Experts of a small language model.
Training: a variant of Adam for the experts, 741M tokens, 7640 steps.
Below are experts of layer 3 (counted from 0) of a mixture-of-experts language model. Rows are named router (the router's row for the expert) and show model dimensions 0-191. Each number is 128 + 24 x the weight over its row's rms, rounded and kept within 0 to 255.
Before each expert's rows: "gets" lists some tokens that make up at least twice as much of what it gets as of all text; "mostly gets" lists some tokens that are sent to it at least half of the time. This comes from a sample of Wikipedia text that the model never trained on. Tokens count by the router's weight.

# expert 11
gets: " the", "|", " a", " was", "-", " is"
mostly gets: " was", " is", " his", " a", " its", " the"
router [146 137 158 147 121 170 139  94 121 130 176 140  99 122 111 109  90 102 127 170  76 138  92 162 126 125 131 108 138 126 145 144 106 189 143  86 150 127 131 119 153 141 123  99 123 149 150 101 145 109 137 136 147 140 157 115 139  81 123 109  93 134  75 127 184 172 113 137 119 105  91 109 127 149  99 118 138 140 159 118 127  85 132 127 112 130  95  65 118 146 131 131 150  93 142 171 105 122 140  97 140 106 133 108 117 143 129 120 141 171 113 156 180 118 146 203 143 130  97 148 113 166 116 138 120 139 118 107 121 126  99 114 136 128 155 148 113 104 143  91 115 182 143 152 106 118 136 123 156  99  95  93 111 143 144 139 125 113 143 153 123 122 114 123  96 138 125  99 122 111 121 123 158 132 146 146 107  94 130  86 109  85 136 137 116  87 157 147 133 143 166  88]

# expert 14
gets: " |", " (", ")", " =", ";", "\""
mostly gets: " =", "ov", "ana", "ka", "ne", "ik"
router [117 136 136 129 136 120 171 107  82 130 112 122 151 132 102 158  98  92 101 163 122 127 142 117  91 144 139 101 158  94 156  92  75 103 111 112 183 119 168 107 124 109 133 135 148 175 158  88 120  68 153 158 158 146 120 142 165  81 103 105 137 128 124 150 174 100 117  87 141  73 145 109 141 100 141 137 184 101 117 151 130 130 117 122 143 141 121 130  50 142 129 117  94 112 163 154 102 105 155 105 130 124 153 110 118 163 123 153 128 169 145 112 161 152 142 150 117 148 119 132 124 107 139 128 124 142 139 140 123 142 133 110 147 123 122 149 125 106 108 167 138 136 176 141  95 129 138 103 139 119 144 108 122 145 152 114 120 137  91 143 126  76 117 117  94 124 139 105 135 124 155 138  97 105 109 118 100 112 121 143  79  98 121 117 129 132 137 147 128 136 136  59]

# expert 7
gets: " |", ".", ":", " to", "-", " by"
mostly gets: " that", " ft", " by", "See", " species", " Born"
router [145 136 117 167  77 142 131 148 146 114 150 148  89 122  87 129  89 161 103 153 125 119  88 160 133 109 138 101 157 126 163 144 103 152 134 114 138 109 137 123 128 108 151  99 127 128 163  68 149  78 162 122 119 153 172 135 109  84 147 102 172 159 112  98 131 135 122 103 110  74 106 170 141 126 140 155 151 155 150 119 121 129  75 143 170 111 132 138 131 107 116 142 147 145 130 136 126 114 127 113 147 118 127 143 124 111 143 140 142 118 114 158 144 144 172 138 156 143 137 125 155 153 150  96 143 117 135 135  98 107 133 152 130 101 129 145  83 128 192 124  85 165 160 160  92 193 138 120 103 109 136 155 133 125 137 109 105 129 164 118 127  95 112 112 127 189 164 132 166 153 110 110 147 102 135 106 126  97 143  94 136 117 101 102 111 133  93 153 132 133 151 143]

# expert 3
gets: ",", " the", " of", " and", " to", " in"
mostly gets: " that", " they", " this", " his", " been", " their"
router [155 116 134 170 116 129 104 122 119 146 138 136  99 133 116 134  65 100 128 149  99 153 127 144 108  84 172 116 168  82 122 153 127 182 167  95 145 133 142 153 142 121 144 130 145  82 127 105 136 106 136 136 136 160 162 120 143  95 116 134 153 126 107 134 160 137 119 130 123 111  67 136 129 133  84 181 116 135 146 105 152 124 117 116 113  87  85  71 140 165 120 146 153 123 142 149 131 120 131 116 153 112 127 136 111 108 146 121 145 137 102 158 140 141 159 171 138 128 152 132 148 141 133  92 158 132 115 117 109 122 113 121 160 109 117 134  97 175 155 130  62 131 143 181  97 107 121  83 144 101 131 110 116 155 122 181 136 148 152 101 139 125 119 100 118 183 122 110 162 149 139 103 142  92 104 107 135 117 111 123 150 140 111 119 123 109 151 145 107 183 124 166]

# expert 8
gets: ".", " |", " and", ")", "==", ";"
mostly gets: " ==", "\".", " film", " government", " area", ".\""
router [ 89 111 126 149 110 123 121 137  97 142 108  98 135 127 185 150  85 137 122 131  65 151 153 122  47 115 135 147 139 121 110 151 128 139 109 128 129 117 142 133 100  97 186 146 154 113 129 111 133 127 145 114 122 150 106 150 130  96 126 125 154  99 128 121 138 108 119 109 133 119 144 121 143 103 105 172 121 162 146 120  99 138 130 136 103 138 152 165 153 184  90 141 148 107 129 135 169 159 143 116 165 127 143 178  93 123 170 121  94 112 106 120 128 126 111 120 178 128 142 151 155 134 109 129 108 112 130  86 113 119 120 133 143 107 122 102  87 155 111 189 103 103 130 143 151 137 102  81 160 116 136 124 159 128 123 122 106 156 151 123 132  86 107  90 161 125  88 107 176 144 142 131 151 137 126  82 188 146 145  99 146 108 112 106  91 143 141 103 117 146 128 130]

# expert 12
gets: " ", "1", "2", "0", "9", "5"
mostly gets: " well", " January", " dis", "(", " ", "rat"
router [115 158 151 149 114 121 123 126 102 123 114 162 181 151 135 142  69  72 155 125 110 109 123 150 112 109 119 125 138  82 123 123  95 120 126 123 144 118 115 139 165 144 140  69 109  89 154 128 147 134 131 107 144 106 152 100 114  70 156 134 162 125 156 152 140 135 110 128 143 116 135 128  97  86  94 111 169 147 167 134 120 152  94 119 132 121 113 116 106 174 141 154 109 149 122 124 150 127 192 136 129 117 137 161 157 138 138 159 146 120  99 157 120  94 210 104 127 113 109 104 131 124 142 114 129 131  88 106 130 154 135 113 109  85 157 137  87 146 124 127 114 114 136 122 146 137 118 121 157 156 157 134 129 116  93 107  84 158 112 152 119 146 169 137 156 159 156 103 167  95 143  76 145  75  91  98 138 118 136 141 126 110 131 119 143 152 110 141 136 152 127 136]

# expert 6
gets: ",", " ", "1", "0", "2", " the"
mostly gets: " first", "\",", " before", " War", ",", "He"
router [125 137 139 128 114 132 104 137 121 120 133 137 150 143 180 166  87 102 108 127  99 100  96 113  88 109 149  93 122 114 129 146 136 113 120 122 124 130  99 125 161 127 182 112 145 129 139  96 135 109 114  64 129  98 157 137 161  78 136 121 124 110 108 120 134 127 109 140 135 109 122 142  79 113  84 114 121 140 163 107 147  91 117 120 119 117 118 119  89 158 124 168 136 127  84 144 152 119 137 146 120 152 153 175 119 151 161 144 106 134  83 156 152 161 207 147 151 111 128 142 132 107 132 154 119 123 111 108 126 140 132 133 113 145 148 152 118 124  81 160 105  75 132 126 173 132 133 100 147 139 142 115 136 162 147 112 102 149 126 151 140 147 146 132 152 154 120  91 156  75 131  83 182  93 100  92 120 144  93  95 140 124 161 135 143 165 129 133  84 131 149 142]

# expert 15
gets: "\n", " and", "|", " with", " a", " as"
mostly gets: "\n", " had", " but", " served", " both", " several"
router [115 107 128 136  88 109  99 133 143 127  97 128 117 118 192 162  80 153 102 137  70 148 132 105  71 115 123 148 136 153 128 131 153 160 138 127 106 156 155 110 146 138 144 117  97 125 130 114 125 122 162 129 181 121  85 154 148  93 102 117  84 107 124 165 157 127 133 118  95 112 136 117 176 126 131 144 145 120 124 168 101 121 121 138 129 177 136 141 112 129 157 152 154 124 151 110 100 132 140  97 134 137 110 143  99 142 171 165  93 160  94 123 170 147 144 149 171 160  97 138 131 151  84 147 160 124 110  82 165  88 165 131 111 137 137 130 145 120 122 170  99 115 146 118 147 105 138  82 134  77 107 108 138 111 137 130 128  98 107  88 140 105  86 117 133 108 115  94 135 127 137 160 133 117 114 115 115 119 128 116 149 127 141 107 124 146 184 135 151 119  84 121]

# expert 5
gets: " in", " ", "-", " the", " (", " on"
mostly gets: " \"", " in", "In", " on", " after", " October"
router [111 151 121 134 117 101 110  92 122 113 114 123  99 141 132 170  75 123 148 149 111 133  98 161 103 158 148 143 104  84 125 123 133  99 135  87 149 150 143 132 161  99 105  84 191 102 159  84 132 117  95 125 128 102 123 135 123  79 120 128 122 127 138 160 173 126  94 100 127 101 103 116 124 178 122  94 121 136 142 123  72  99 119  91 122 115  99 111 110 130 113 105  84 125 160  85 116 138 136 103 143  99 126 122 134 150 104 158 164 161 113 146 141  87 194 119  95  90 140 143 121 105 113 100 118 111 107  87 152 111 106  66 153 124 147 150 108 138 153  85  89 129 165 181 123 145 133 130 111 150 108 123 127 138 130 120 123 121 118 122 120 122 147 124 133 148 147 112 119 109 157 116 191 101 147 114 140 130 134 137 133 106 161 112 114 148 111 135  99 116 135 116]

# expert 9
gets: "\n", "8", "7", "6", "5", "4"
mostly gets: "%", " U", " l", "′", " re", " Siege"
router [124 122 128 137 107  71 108 129 119 141 136  98 112  82 118 134  92 149 115 159  75 103 114 120  83 149 100 147  95 112 107 139 112 157  97 127 133 146 153 115 116 104 166  88 158 141 123  99 142 127 115 159 141 112 181 100 124  93 120  87 158 130 139 131 141 121 160 130 121 114 120 117 107 117  95 115 158 137 124 151 100 137 131 155 141 150 117  99 110 142  70 124 148 150 137 131 122 138 156  90 173  78 103 150 154 157 127 162 120 138 113 132 194 123 141 127 182 124  69 112 127 139 165 102 127 124 125 120 132 146 136 110  98 109 119 125 115 123 112 105 161 137 162 152 151 178 109 106  91 120 123 144 152 115 151  97 137 151 105 150  92 102 106 129 144 142 153 122 115 155 141 128 103 129 123 116 158 100  83  69 116 144 159 118 122  90  89 135 139  99 135  94]